config = dict(
    num_hidden_layers=8,
    hidden_size=512,
    n_experts=16,
    experts_per_token=2,
    d_expert=256,
    d_shared_expert=256,
    hidden_act='swiglu',
    moe_layers=[0, 1, 2, 3, 4, 5, 6, 7],
    router_score='sigmoid',
    normalize_top_k=True,
    routed_scale=1.41,
    balance_loss=0.00015,
    balance_bias=True,
    router_bias=True,
    init_std_router=0.0135,
    lr_router=0.000467,
    num_attention_heads=4,
    num_key_value_heads=2,
    head_dim=128,
    vocab_size=8192,
    norm='rmsnorm',
    norm_place='pre',
    norm_eps=1e-05,
    positions='rope',
    rope_theta=47700.0,
    rope_fraction=1.0,
    qk_norm=False,
    attn_scale=0.0884,
    tie_word_embeddings=True,
    parallel_block=False,
    init='normal',
    init_std_qkv=0.0251,
    init_std_o=0.0,
    init_std_up=0.0251,
    init_std_down=0.0,
    optimizer='adamw',
    learning_rate=0.000812,
    beta1=0.9,
    beta2=0.95,
    weight_decay=0.62,
    lr_head=0.00702,
    warmup_steps=221,
    schedule='wsd',
    decay_fraction=0.722,
    decay_shape='linear',
    final_lr_fraction=0.0,
    batch_tokens=[65536, 131072, 262144],
    max_seq_len=1024,
    doc_mask=True,
    train_tokens=352300000,
    max_steps=2387,
    dataset='wikipedia_en',
)
Below are experts of layer 2 (counted from 0) of a mixture-of-experts language model. Rows are named gate (a neuron's input weights, with its number), up (a neuron's input weights, with its number), down (a neuron's output weights, with its number) and show model dimensions 384-447. Each number is 500 + 25 x the weight over its row's rms, rounded and kept within 0 to 999. Numbers have three digits each.
Before each expert's rows: "gets" lists some tokens that make up at least twice as much of what it gets as of all text. This comes from a sample of Wikipedia text that the model never trained on. Tokens count by the router's weight.

# expert 13
gets: ".", "\n", "–", "\n\n", "0", "  "
gate0:503435515516465478484531502484511493560496477494548478492517536508515482493521510490470531513554509526488509501525495516509492461481484478509468521496455501463485534508519501486523526468500516
up0:471478500455537487486486490536483541502508507514431488526451505522514516454472509516533507504511491501545513445524504528448516508473526522481498489494494518502514525489507485530490499470503515
down0:495488517529499458512518474478509470540550508511486474502530483481496506508482473450516506513487510488539529493499522483497448502505481481502490466473504495526517518511479502528523507491453495
gate1:542472484491526507495498462492481490512511467476499497533518528482455437499463522507481503528490530508500560492457483538476502515503518490529468494512488475485505471502526440486511500528499498
up1:480512504508486504483491485514509508493425519481528471484521485502471476496544487489514533488482488499468506493478518526509457528549536499479528488515530501500471495475488484527458456515492469
down1:497532495480448530504504515480496522558525508508493473429465530479501514537513503481537467529475479491533515505478515491522475545521482518531483488525505517484496504498457505518524465511547488
gate2:496471499530529504491528464513460525526500528527492532556496516471477495505517485494487498509540512501459526488510510459528468494490489489486500479527481511467528472474492492550497511547481535
up2:495523510478507516483485538536514515474533522498528519529517485495524490505487513459498505502535490484546485460510475513507477506483505490461520514481530516514529516483491514459526503468527516
down2:515497496486520533458538509517462551515496503477514485555502498526522524421451486474500527538477469497512478519495514481511500524488487522502503543455511491520499437504498516481528524532511502
gate3:506523460537551454534563481474479527513516506497492509518486504503486491495525518524479491522515459504464488472560545467465518444511507490484510468504523528477507458528498532538475468508502453
up3:525474593546463519493472499496529494492522509516497522498496514502489562464529494500464495468503478529490479526524530461513466536508472489474529522526528501501505547503490481494519509490452508
down3:512517497517496541506491487522487496518478557497474485506519468461455518505511456523507471502516496508532485500444544508510491489511515489501492517532492488547475516496536490474545508507480454
gate4:560520504479459521506530465503479510480491519481479529472526553499503520500521473539481488500501449530502554515533505466501506477527522488493493537444470480549549493536505476542516522491528451
up4:483488513481510544509461512495509490476489473503557481438476507532511529488500531495473507506520516432492492535475500491486491494519477476457481471492525502508462530485503525470504532531477509
down4:496477492492432468494479492492501538495558489503560487522495455445466496507497480452487545478525528520484514487499506494474525495500498509498511520536497494512531520523458562465507483486548486
gate5:525571507491496521507498504481541496509526501521521450513473483523492494483502483511487518499549523489531501456510439494506492487463491466515482493502509501505569504473502496473488486462476476
up5:520499459485534434540490486492508546511464518450528521495485515515486474514502508490489522491506541489480504539469482510518495465477498498477468500506513523472467506500494478505505475524497510
down5:486482490520466487525502479471484530508460553519507477479515513497472509517553546475508508471466524518510493489503475464496462525480475478481516481518516501530491505508522530477504530484510508
gate6:478478518557478479536495455423466485501508475494503505514467496513483502521474523477492487490493477502489523477507505512498508490493486534489509515473513510479499498490463485497488485476542534
up6:524484495515507506480483483525486500516498514509497517467526508511497547495502503463508516490479469457530517517494524530460501525473503473498478487506514553491511483512542512487469500473492504
down6:513499483513517470468513527528528500544448510484471499501490476513510507461500513493476534451513513477522516509498507501504496476516503477502485458513525509466485499500513503474482488485514529
gate7:472438507489474470511441425457461503528520517500504508547497518496500508509487532511486440498508513482522539485479523559523479520535512518456504491491540497485493492501507487500492535498526498
up7:490524474475429524507460454487467513505490517461544517491498529507522556506500476503491452477503517527526509517476509518492527515541472542497546498478551520447519487505470535494485504465468479
down7:514500524519469531525498494501492492510477483505503498511502485525532478486518525471516472530499505540486490504477501463511472524537460515520484539510485510504476469527520483468497473512507484
gate8:482490479493483473513534460461499498543526507456488484469499511501493462496506488504525473488500490537488582520506524496489546539478492501501502492516516503514473487492513509520474514438516498
up8:494493529492499482515470508544508491518522477519562482497487547516515517483510511506501433513527525482505512496511471480534494529534467446495483511490478522492526452455468501481484485501452488
down8:495481505513528517517500477464506448501480533532523489506523496445484517479488567499474533515500471490540492519509522523468534521469523434498510498543512511450489485482462514501469494465501482
gate9:473507484454475545481488515457531509532470496464490546551479530506515501502489506477475528510488460454479517531477519499447511474523502483501489505495444522538481502493517477530513481497508487
up9:482521505529524474484485493485488497521522537477511498498526494542489481527493507534500473494497461528492469509491498524497498477546514431482478500507537482471457503507522486532492446487553475
down9:487527495465530479502493526527541530538496482499529479502522483478466462525542570472539516508483474516479538482497478505515485517498513467486463454559478486476501537463513537549515503493508517

# expert 0
gets: "\n\n", " a", "t", "a", "e", " on"
gate0:518527496546469506499480581507498492487491488485522505509513505532555524481483483529467489473450488551508496505456516479466501499504524469484501500475462513518513527453513461552485511488534529
up0:482516473542514529523488494500486521483461518508520493524519503461496495536506508528505541488532530521525495545482484466518473529526499490501485493511505472495542497521488459541475505496452491
down0:513501540528505510498506495534462546494513547510501467468524491470501467505503527511459513533532478528526486525507563502514468499518490482499465548443485463525475464511486490529509491497531483
gate1:511466504490470452493488518488466484466515495496507487530491489452513504498475502553529461490503499558458539480533503491491494471488517485505491467482482523495506492495505478492518511506473520
up1:466494454497517510515501517497534519526444484529514479513501535512506519483464494524527491489449503464519499507510459486550489466491481497501540431494476507501485504472517475456500488530483500
down1:507530477483480479486493548520522475504501500464492556469468523520522532497492538491512459493482535463484488487488464505532540454496460524491498491507465530519489502533503516482505491527493511
gate2:461484493520496533495501483522511541501514469467472552535540506477499497527485505515495506539537525474509505521515480513513521475506480482535488521506451485454522516543481481524546472543488509
up2:479496498547519478499505509518499538499482522483508487477464486500524512503515513475529473539459461457487527507504490524492484530483475492490505486500470522515519518524541517520492574497481510
down2:496475530466543540465532557520465502529499515472509528510517500487517505503470500498510450526514522496483469485457494496523425474483541480514500509511494554481495519496508490509509511504484486
gate3:508496506513450524504501483470465511492489482497522496532497444505518450504482504546537508478533515512544512463539513468505521489484507498473545482516514472496523513540530469501462497526493474
up3:489527517508531516510485475552521525517496513502540496448534489568533503543539483468492515527491499512497543525494490458489489524488424493509463477524485543490521484500483461497515492482519512
down3:524542491514478449500528515538497507525491508519502472477508499481546508497486519509506509526475470511521513494493474502471505476503493493503514527503450511462484512492474499503468473475503471
gate4:531521535528494466540521495479565502516488525484491478482498520504504467493507473509505512452488501518511553522478511532498521464517476476486487494505431492413530541450493439534471506470508469
up4:522498500471535506460487477468506491487516509453536522487473451548483519538516507495517499493504509500486454476483511513516490512486489548491493510499509455487452495507493503516492487512496513
down4:493492494479451472508483478487471488490506505515476487496476537499499526491482500474503473495518491482550551471498475488536500550502494524563512538495436470545520491504508468542530536497477477
gate5:488513504488513547517527493483514500491541535522465480541546460494515481531473496515512504468450548458545503491520512465486543475528479505501469488473509509483520487460506532480506507505495480
up5:515540499487494515475534482516501493476490490495488521506495466503505492494488481527475486523526466521525508492452523484491535493507517494536468528513494497504499480522481499442508483542482502
down5:509450480505525472528519512490507524461492483509510458529473510476532494477499499458520496535473516545511511444509502459527454494527457500525510540481479486492495523522554508451469490522482565
gate6:522495447537507533539563490468499495481471514487542480463564520490530504485541521516496531504479518505475455467500480504464519504487475468493483530546497503506479497473500476519510482516482539
up6:494501483531464467520519526517515515541495476460467515472511550519531491492519460457500503510487493515488530504518511461526493498485509505477503523498521486475488484491471491480516532454512502
down6:436477475554483493454505466501472466514491518501511471497524506505509509534529503461532505522471505523510478559510474556525506503474480501469473458475510500483556523499489511480509518530518517
gate7:488505479470486486489520470463548527519527497480490520505523512528492498529499510557483509508489538492491486473518477503518459484523468504510492482499464529513521520452490465478497459535561499
up7:489496449458440529503549545491504500517532518483474490486541494474489486496559513516499500498465452511518483499520514534540471469505483497549522495478484565497466485535516475485487495528509529
down7:545511505504527489451502465463503485470498493490508471505488521472517512527504498522504489502521538505471467503458526526501500529529479517525495476497507527486541482544434498515474503505470537
gate8:490485511584507516464470527502543495491526478475487478487478513489497447492520499448499484558520459501539551470511556504507499477428444496471497488518534504485503502517494502526474546490511546
up8:525439446531513523473499462506512482491501461476470486552524531471490502498511489512488502497508520493509503502528540489497517530496499521507503494475518485467469512491496468544529547558519495
down8:519481522522468493489472493465554506516478507492493464504467532496483495522533480458472488544516529480512453491499533538490516497548531514484499519454538484524486476485441501522505512482516485
gate9:464481481491512518503481478474533546514518493514475438491446506517476486502490451540511517499479528507528511517480507528495520480474509515501466538502499478502500492493512529538487529494519517
up9:545523505490470524457534455538482498466493478507484475458452470517479484502571539476447510471503531499484477511504523481521463492471488509486453478475489489495480498532518500419511452497518493
down9:495544526447501475534500489451514513468464514479520479481501488490494469555523512486493519513454481517500512488511536507479493523489537494493497514514487484507483440524476488492532485531485510

# expert 3
gets: "ed", "-", "d", "n", "l", "al"
gate0:508474475468562496523463467509515495480523459486497514496507513528532523503522497523509504484531514540484509509498509494510559488538529482507467504502543527520466496492509498539508504518514441
up0:491480519505502495488502500499516490500547450538511491473517474502497494478483550518537522557510552465547526489492511525491514530500507475498490457521511515507486515505425534481499470498483487
down0:515520522496526496491539506514500475524535522467498480502524507479484544497477489495504523516491515465512515571466509513492478544497539479511491513477500450518486528540513510478510517468519469
gate1:496511483510469486549470497523508484469506490506518476513516512475557446491460524462517485477534509484490497496477493477526510530494466456466482441507505546477529482497528487503448478510524517
up1:476466409502529481511487507455491490477514514503474506499481488515511499491533495511534545498502510518470507508487483517537517482506512516496511545479531462513519472508487523512480534456528459
down1:485492487492551502485524533542495503513510488502470505476472498487503516490507473501514535479498474549502526481507502470416508549486489506493519499476505481547464510523506501550514480500506479
gate2:459492491474495497520488527504564506488508489466490507516532499516507454490512535537484548472493534536529528565507525507509482492498510487518513480488495497449521463505501469496506533485549485
up2:511545475505505509518494517497470478521480448501526508472500464516528498533506525492504479507505496506505504515464478495487518513494522503481478473496528485488512533494510495516476482509466485
down2:489489478491540516489485507528464497462505478487493546480473541486510497487493544513539518507508534489472465486476510501489493508447465512526577471536512522523478497486502519480457435515524555
gate3:490507487513514512495500502514594538520504511488558491482474494498528503535507488468480537560495537446477440521448442534527509501506518507476503491493488515492510547476548422490483501499494491
up3:542503495509493488525487540505458502512534485485505525510513520479527526506464497517517469464508464513502526485473549493475491517470486478520506496519535498497495479534470528450516516515476504
down3:483511503496500507522528507519488506508526551515537497507476501530530500467496488519495487467507504519500465483516513500528485539478535478481512536459496525516453514495498499549480505472497512
gate4:462518528537492516512500490506491492509491470518517496523504488505472455548479501483540509525513513478497522553512477512541482439516498504515506501496531543501528534523513460479524471511495526
up4:532508501484491490486527499497498489496514519469568511487531527484509478526485481532507498520500491519455522499462512503441482545515533454530546548534497501475530446564528526529536533545468498
down4:498463502505497514550509485509484463477546504510525489448543537541483506471510503513454443515536465530536463487535495454500490503518466493482473514483547485502517486495507527565507484527466479
gate5:512519516533494505513483492487510491503452502502470535560521474510447496481468522540527546518531488471516482498501496503476526479546469490507475478504510528510516499490499465494541518508511476
up5:471506513534457509476500489523525515489513504474476488498506481504463472527499499521545511492521442484512467469501459493512494533490460488442492504506515525461477491503504515495511519534464445
down5:540512539535509519528489498536502497490502517507565527481539502509481456514524491503529509509496435458468497532511501501552510460530521483434514515451483443453519465502573566522455500493460481
gate6:467510550459479485504477501541535500518507482467494544468491493483509513492470472475470524445531489497489469498516543476498498488524492452550459465527466496451502489503463486551458508471469522
up6:482479539502505485504544448534495482510477499512486515473529488513509548504483540509521519493490522510475410528543491481523484502478508491500485490541470508519522503502466476501550478458526503
down6:516486466487508504540493506474490449498495520521530509505487514507545501484468480501481478549453476482505494508516453505489536522480491472517481484495492487461483460517580494513472529526482485
gate7:509491528478512515475472495497524511523523526552502514509475502485536466545487464480498480512526536473493472480509512528482521482492487489500499500511477486471511538447516557480498512527500508
up7:494579482532526550516535517467524531481469501496490507519490480512453521464526442538531508493478548508516515518491501485485485532512501497508456493476498572542538461511511481521501490519508500
down7:513526475500508517481486500502462499479496472469472525508473499470526521481516465558465488474474494514512519472482494491475432476489534475517495489476495549558536456521474488481532481497509503
gate8:528486421494483515509482511533486528488532475509512502505499500518514469519473506486501483468548498503435488486477530504494480517492512507495485506493469537464480512483505472501504510466517482
up8:471479497452531485501511513547500488519493476501500465508467510526509502497482499466495523466515525517515453523518458509554517487530476516502554509490487463500527516502524487489477456444497504
down8:492510467475517469530562505458524464481560496490496488513517485499509503542479534500554490510475470531523484491478501473530564529509510462522493580535527518488525463515531462523508455517504500
gate9:487517511529502524503518523492495474518477503497518480549493546489508491485500479469475516542504501532518471496457512500486494509485454480522466487538512486464462481452496481487514542522471505
up9:523500509493477496531437522480526479493495511489525504515515495465504499478477482489519452514546505489540497496453508516497455523460529519516507514517501495531516470506504548512502503503511535
down9:494500506489498499537524485468533466496505468511501481461454508448477508476432442520503518520496442503469530512568525458519480492541497474520497488555544484521499505486476515479500502522529513

# expert 7
gets: ",", " |", "=", " and", ";", " ="
gate0:510519520489473481438518488457510467520516447486528455507474499485509467526526525517466508519508498501506537512508528494550454510516499488448462514531527500483509492464517490501485496483487487
up0:527498487452518513542522525523499486479536539445465481509554489486531511476476500492520490540514489480481469485498469513513534493478504512510498471530512515551536484506484457493529507508482484
down0:499521492510479474541473484528491582489503510528526505520491539538490494482515485514537516538484524500513496496484509504507505477521517493524503457503486434481478479483438504509485519517510469
gate1:504468484488515511507503458546521450468532495510460542474446516492512521466525508517476509518502507494509497484481485542486440468526546550496506527457521464487508475506509467472521491493511490
up1:526498524507510516476509505500480499501500495586488512516483497512467488497524469530464521491460522519536499475525489515477512538499478511504480540438526498483476502478477516514499520524504480
down1:479497563515498497532514502496462503501483497456486491484476499466492498461501475492493482552494500512498511478532497503481512511503505530521513485486554484514475480552469503493520454484484523
gate2:508478511517504509476543514522489461445482493499464503539466518499504532491518454494507508543478519457469499492498489517535522487527503521492520542448512498535475479519511477514501497495491518
up2:447503518531499491514496508503519519484456492466526491533465491512485505465506508473457515520504522513479470510538491501555478537512537494559504538497441505504545465490488499486520519530510474
down2:492451540502506489511525497478512501494485529484488499547479479545540500498505512491481527483517475531523498495522468548535489488538503495487506480515512462524501476518517498483526528476518483
gate3:466446494540466502530451521481527518544481522482475488486528494486513505499531500499463535512490510515500501547520489470477501507532520490523527503484507492526446493491510542492524517527488483
up3:468521542533503496535495531535533516475485496465462470511506519501536507514513501535506491485464479498504506494487463513504503513476493465496492480519470502499527530475465505484496510520496519
down3:458506496528473529520506506473498514525469480513569493530498472490493488542491482460450523547529503466503476483504479452504549576529544473492504495480511497496490532485457505492493511517480494
gate4:498508553520486476526470498469510498516471491472486516452483521536496517544470519469501474476511482543509471497516511502482510494487483520502485476553462484501477506520502543531480553506523478
up4:500509534500501472525517490485486481493549517496472516527514464486479551507523476488523454520536488486540498494493473512500493505529519513514494512500463510535500492525513485495494515474458519
down4:485449436495532503545518534452480510468506518497485510516475487479479493497501503505505536509458524509529475467526511564513482478533503553480503490512514529476492506503494478523484553522442462
gate5:507497497504502583537483512538500517509456472473505535513457498570470526487495458503498512460507528458522523467496469493513500482513470537502473504468508541511515480468469493482476529481545506
up5:510490482491493498521503488462499456457527479495492496490514486519502484552472519502533433484495464542485528546496508503536455498487517464494494508526539455502500510531503498494510481490517468
down5:486478456481527527488505513478528482500486554524543495505555511527481487508511450479508566515499503504482532526492474507502510512496459533516538456531498506513470491505493460494508491495464516
gate6:499499488497502515518519523503515485494521478527497473495551478508488515495457464524547502561475505468503491527476489525522500474529493501498532512499490480524533499521495501475475555485472500
up6:512505481471501494548474460478498533481529468505536526519506510515544496493460570462501483540474493507477497490466540481514490506483498497489452501526510495488525470484497556524509497527517498
down6:545502485463515481514508467499516508492485469522515533451492475453483497473502498512499456522544493522515525460505528512470483468501526506525506487506521525480525502535496517536468473507504478
gate7:517456480488473491493525477515529501544454485493502444508477524491501474564487483465499471526569490526507436505491500523485541499460494479511533501525536526480515488497516517531492507506504502
up7:477478537499518451487508502483451492516527524480514508516490506508475474498423535486547528493493476483489493526518516477473479507449487590495515507488477481502500509535522514521483518494492551
down7:492454473497502514563520482483491463484502480520498535487489471475468510492485509528488525500499482506438493484506463451499464469480569521509475487510494514550491480486490511490493433488499478
gate8:487497525510521493574511499507521512508463463490491515490478475480470511491542473541487508480541487499468503534505472461485568473513504533540499499463468530541516479464463530524528486508503491
up8:430469487478532501512523489479484514491501465480521549491480479506467545470480520531499501496485510536515512519483516526516481518513532503498470548520524537517466452501507521506481496532540506
down8:489446539499477472496547503475482545519479554519512519511514498529506511480459514530505520475493534543474463543508496482454524498508482532495485471498499465537505516516498493510525535486488519
gate9:449498499505533467493548482529496476501487465515510485494503510513511498518465496486461483537465536525545502502500498498497512502466530451524506471494507512476476484508511469508508497517511478
up9:536492495539491524512494560485475516540477524529481556486477533464501533501472470483485504494475501533472519500512514493532461527468473475503473503507517463503459498496485537488508542513522493
down9:505500506479443514508524509489488530500502526479466451521523502448515468527539483468472497508529521500495527506498503503492493471517499524496477518510454496476506483504468548521454508505462530

# expert 11
gets: " was", " as", " is", " \"", " be", " were"
gate0:490526523473503556482488454494474549472509537505490497529519477513494482469480530525501464488486468497511550510521498501488513502508486474493472472528479507505515494510457501479581529524549521
up0:462531504502540495506504462479460514500511542486490484462512500493469506522507516513489509500494509523515510507488507502465465495489530520503496534496486482508492493523457471500551495512528490
down0:498478497541510481487500481433472471511519490467499489486480463549502480523547503493523510493505520534475552468500511519505516485506506484497469476506535505503505470474516522471521480491504540
gate1:493511525506504514528518539484509515469500494496531477468496498473479483515496517468503521495503461501466488525504469483497489504495516534501481511520507464511529444490517497481490505504499521
up1:513511528530526500505511486552474467494484503524529511488538511525496495473486481506471508496445483471482489555469463512484473480465467508486465500494505532503461493510478498485518568509515456
down1:483495517512514536469486498457476518486512468514473515528499456517510480462515499534444516519502482482517468510509476480530493450481511502522513503461488547440472498488461477489531468523488492
gate2:466532475515542485463494502512515499503540468528493516482477519464437486520530501470456487494532492467497468508511460501491491487486531518533533513560527477492508553508498488491499471516518510
up2:538489467473496522509527494482481493535479532484488478509556514494510489513506401504512486511500521552496476504514556527506492491557524458506515508476504513493457486515448554503524463548525516
down2:579486512524484520488468498502448464479468482512481488476511494558510510497472431511519491510498515495472493467488446465502495472482480524471523461490508520510518485492528445520491480484539522
gate3:515559484460459526485515464488518560510498532491450516499481490485461523489572452509537516508484505470477495520513473499460509465521517546544502506492535534511467497529470486486519529458504485
up3:499520470476462504514537475495483535512510512554514522492460506499461451503503467501511486527510502504507513432508497508477484514545501504502498530511519468469486507508550515515503534441534485
down3:483500509529493508513548472499488502509491533465496507499472464470481478520509507502503522550473512508545558538491548477465506526514489489496522504551532506468538465482512473522491511491539520
gate4:498496530506501491473526546490475494493476495498498500507483511509518514470478512499506505474491496487536491502492492514489482489536438516481468472488492506499494530499503442487490516537538519
up4:479512515538492460525533417487493526509448499483492481482510507466513504478481526482480503504549518526536505515475490550513470493509521541495499520483491480493509480517512509503506523495537499
down4:485528462484484494534512519501529512432505505515523509469511499482530505497507517507502543550492502474519484490523500440504491526484524533506521478510469526543532487491470451463528491515460494
gate5:535474512498533497505528498539466521473471491502461468510479498500496512543464477486481486533506503510510531545498476490497485522471457460515496502490504504478532519475540509510463497489526481
up5:505500538475474511538526504502520502516516492511545473468538505491494474479464488500532468489530528460496482456520509452506542505483525533519516458490549533509542444495543488522472522473470526
down5:475473521519541503506492477561451524451528496462485521511469533458544564475464487489537484483484518455496513474477514486442569478503479498545502475528494489491499524497503470451493528511509517
gate6:489502488493510490526518449446500471467467495452483517485553493510497465501460494489472488438511514530489519487480456478497487540521515493479482520540497533492479475509515483489505480507517454
up6:481455517469496515451497523524494508538530524473531491531490494501498451513516469505488477510526542498463495504490533496522506528498533555452527454512505498473479515487472456459547462487443449
down6:501497490486458498497527522491474541516517452486535506507461465470463508457495496531480529563531499478486503542461457480489507504483505499538495510493498519472488485480510515496546508512481456
gate7:498520492505489485479508503485473520504506511504492507536538503494508509477488509508505493509531484529548463509528476521504504525512476505526503481493522504498589466490501535481459457495535492
up7:499480476538542549485498547477482486503511517557499521470480514526477476515518526510499486517492468541502500490543481536495506547502512540516498507502492483528499467478533464516453501505492473
down7:484486503459571517495493506504460506512490505504497495520464479474548507518476530551483515517510487538478459525505524543485510514566461490528405521514500470485519517449510557498495521512479517
gate8:503511510495498486529517520486483512460512527481523520507508528524503494483507471480536480497501512514477502514513510525489462450542524498543540492496518504513479518444488505514449546526501536
up8:490547487501488541517497466504487500536460492494498513497523506526501527514495503516527518518538539501488504497518493542494524507468495488506506493512487506475533483491495496500496508497462432
down8:504524518483509448508509537457472463497514500480507525524472481521471521467518533497513529517489552494495450531535524489530514525487506492485480503515487473485526495497526538468533491490502460
gate9:509506499553498510531481483519502497502427461515519554520489555491505459507508488523494501503471467512573472496522486485485543504509526461470487459477478500514459518479510548502519485488519549
up9:468508500532489524518558478503546514529483488481504509487534460495525491499511508453507488539503498505500475498518440515501492507512467499471504461517500512514533510522516480504540552479454520
down9:485536497488499522536508475526515509507483499505501511501504485531492511486498522504528490513442492507494508496498492510495456542535550496501501526495461523495528519506492467455481488467491550

# expert 14
gets: " to", " of", "ing", " by", " for", " with"
gate0:523507497493497482499486512496425477475492482470501498525547459504535518475510506496535507487521475489479514518526445495464463459487492444513491496524490517483577507481444512576482472521492497
up0:526519499468439490478490478492519518495477477522457517445517509519515548541476500510539461551512475497547551464473494474493523503501495517518523532512481461532491511467485496505477501500522488
down0:464519506514541499532504497498441549470494508505471513474506550449519475507509496504524527507485470449498492527500486506498460511533535491476507449497508482520450513531509516497473494506493526
gate1:465521508465483489536533465469494506502486517481484541503524498507456496514469452506459518533519482550536490469459507488512478494513515478534493502492524447492483505473488483481501485510491487
up1:506475504485495503559513519517506462503529451548481470502486476454535473511428490494482483502535476501503517499510479468451454510462509499498475468484510539522523517518550486485463526490507517
down1:502557504516507535463496494506551472485499490523561500543506466523478497520496504453511500476494489536501484482510469470477574485512491526488521481491500504492514494506490445501541487499462500
gate2:492502518472473506499509521527486489499474524493503489495511547495503487532496467533508491514494453526534515455478516506538483459476506481505500565505499477544524514532483493518519496481533491
up2:457507519494523521483528552486511526441517485510489536491500500489484493442546499509482526519557539472440476481490477547519549496470499466521505476492505535462477470477520490485473514527485491
down2:479481477512461504478518480478530551464484494514523487490518501484516506492525487579493469492471526472500486529495488475522507437493518479498492484545503487490475503503519470553550482527506478
gate3:512495480506513511535503501477504483502476482498471502490498503495536518489519510516488510481518509528485462523480511500508509509545526466487454518491485502488486530496499516571494510497544494
up3:484504517537520519497540481470445514504470516524500519509509575495489513531505543487522525460523516507555486500472467535488531495466482510505505493545531454462499500530487493491484470508489552
down3:479499502522505476503498538481510483494503504491474480477499490487487494512503488475534550459471526474512525525524469491506483503445503525508454486511554493482558526523497472480498511463519484
gate4:511530490558471475468481491519526526512487509487520484501522550524481499490536524520476575491518497539503484492432490496498537539468517491470504472486512503486470474504458533515492508484477507
up4:556516508502491494526549478492521443502435521500511517512507505469479487506525514532489504478470498487514469540460531514526486495505466461547494527502494480523474493507468517488513460501511478
down4:506542506482522546497512512561465517516479499495475545510526477505504444500464455510507493430489476500534503473494535507537518492564512526488511454480488448457480522515455499513466530506523519
gate5:487530507475506493513538511555459538491503533467469481502507489454519504472485506454503439537488496444536476463469510500485508532469498493475506494465489516499485485484534486504507524507505441
up5:497491506525520524490530491509537472452446451493472478515473495509444525488491524484524492517470483542469467487468457513488491531478505483481518476481492538535501472502514477502483463487487526
down5:474504534548524494527511527495492483572497509485453475522494538490511439516506508409481529468528513501499468504529500492507537535483524490466517507539495474520486533517513501459445486532475540
gate6:485491479520514526484490517485475564495509512530529480441519486501493498504461485487471504485514503474497449503532515485522505493507452486512484499516500483522564460486512469468486472482509505
up6:516493475480492474515477467514516483485511467490432501490446504511474511521557498482452523503510561511495484502461485496521514485495507486545487495466463502458510519491469501485510495493492464
down6:482530495503453481565500540528463536531473491506504427536551498482520476511477489474520499486483457506525543512514500518491503476522550491458451521505496507528484538500525465488471490523509521
gate7:475499475518501442545508491526505529502447514489512490504461545531484486494495490511506533500511497539483559503483492435505486513505487514466487508528500436483499459470553477490490471471535478
up7:526512475489468455479482468496535516498489499507459544519471497477509455484529551547470481472493531528541486469532482482474487529499503488485485476496503468487511536484480508489530479497484488
down7:489523453498494506493513480550484460487496481485506484492536438516499495512521499491510467531567515505539470499538523530470467521485493524483503518497520494490528477564456520474469514519492506
gate8:492530499496497477535533492486497484467490535483500488528527512509494481490511471502489449483503517506502458499480501479496513576493540455514472507531521483505495492518485439458539460528520533
up8:452501532537521486506471440523468535496442548478498497505523519491485506507508529503481477493495535523513456517493476512491476494489486499510507535496495500500500475511507534477467517513487499
down8:485514524511527520464518472461513537501506514494516502485503509450495474507523477506472496496518510497528483440481500542499502493493458500523555485510535480507534496476521467526464497514512527
gate9:505524463513549500474445504538517490486467439482494518488503483506499474476482425498519523480506497486506539495489496500524527544505499480474530488516502554510519481469503512546550529442505490
up9:498479478483495504477534503522510519518487469525541548459498501571532494534494520458499480540477523492543517506502528496482489483516472515503495483463498539446498467483447500544490502491505485
down9:490526505475524505492489487503508469498548513505587505473533459510464525470501467474495521494471486508477526474509510515500496454452518474513487486487513510482514495535467467526500466494531461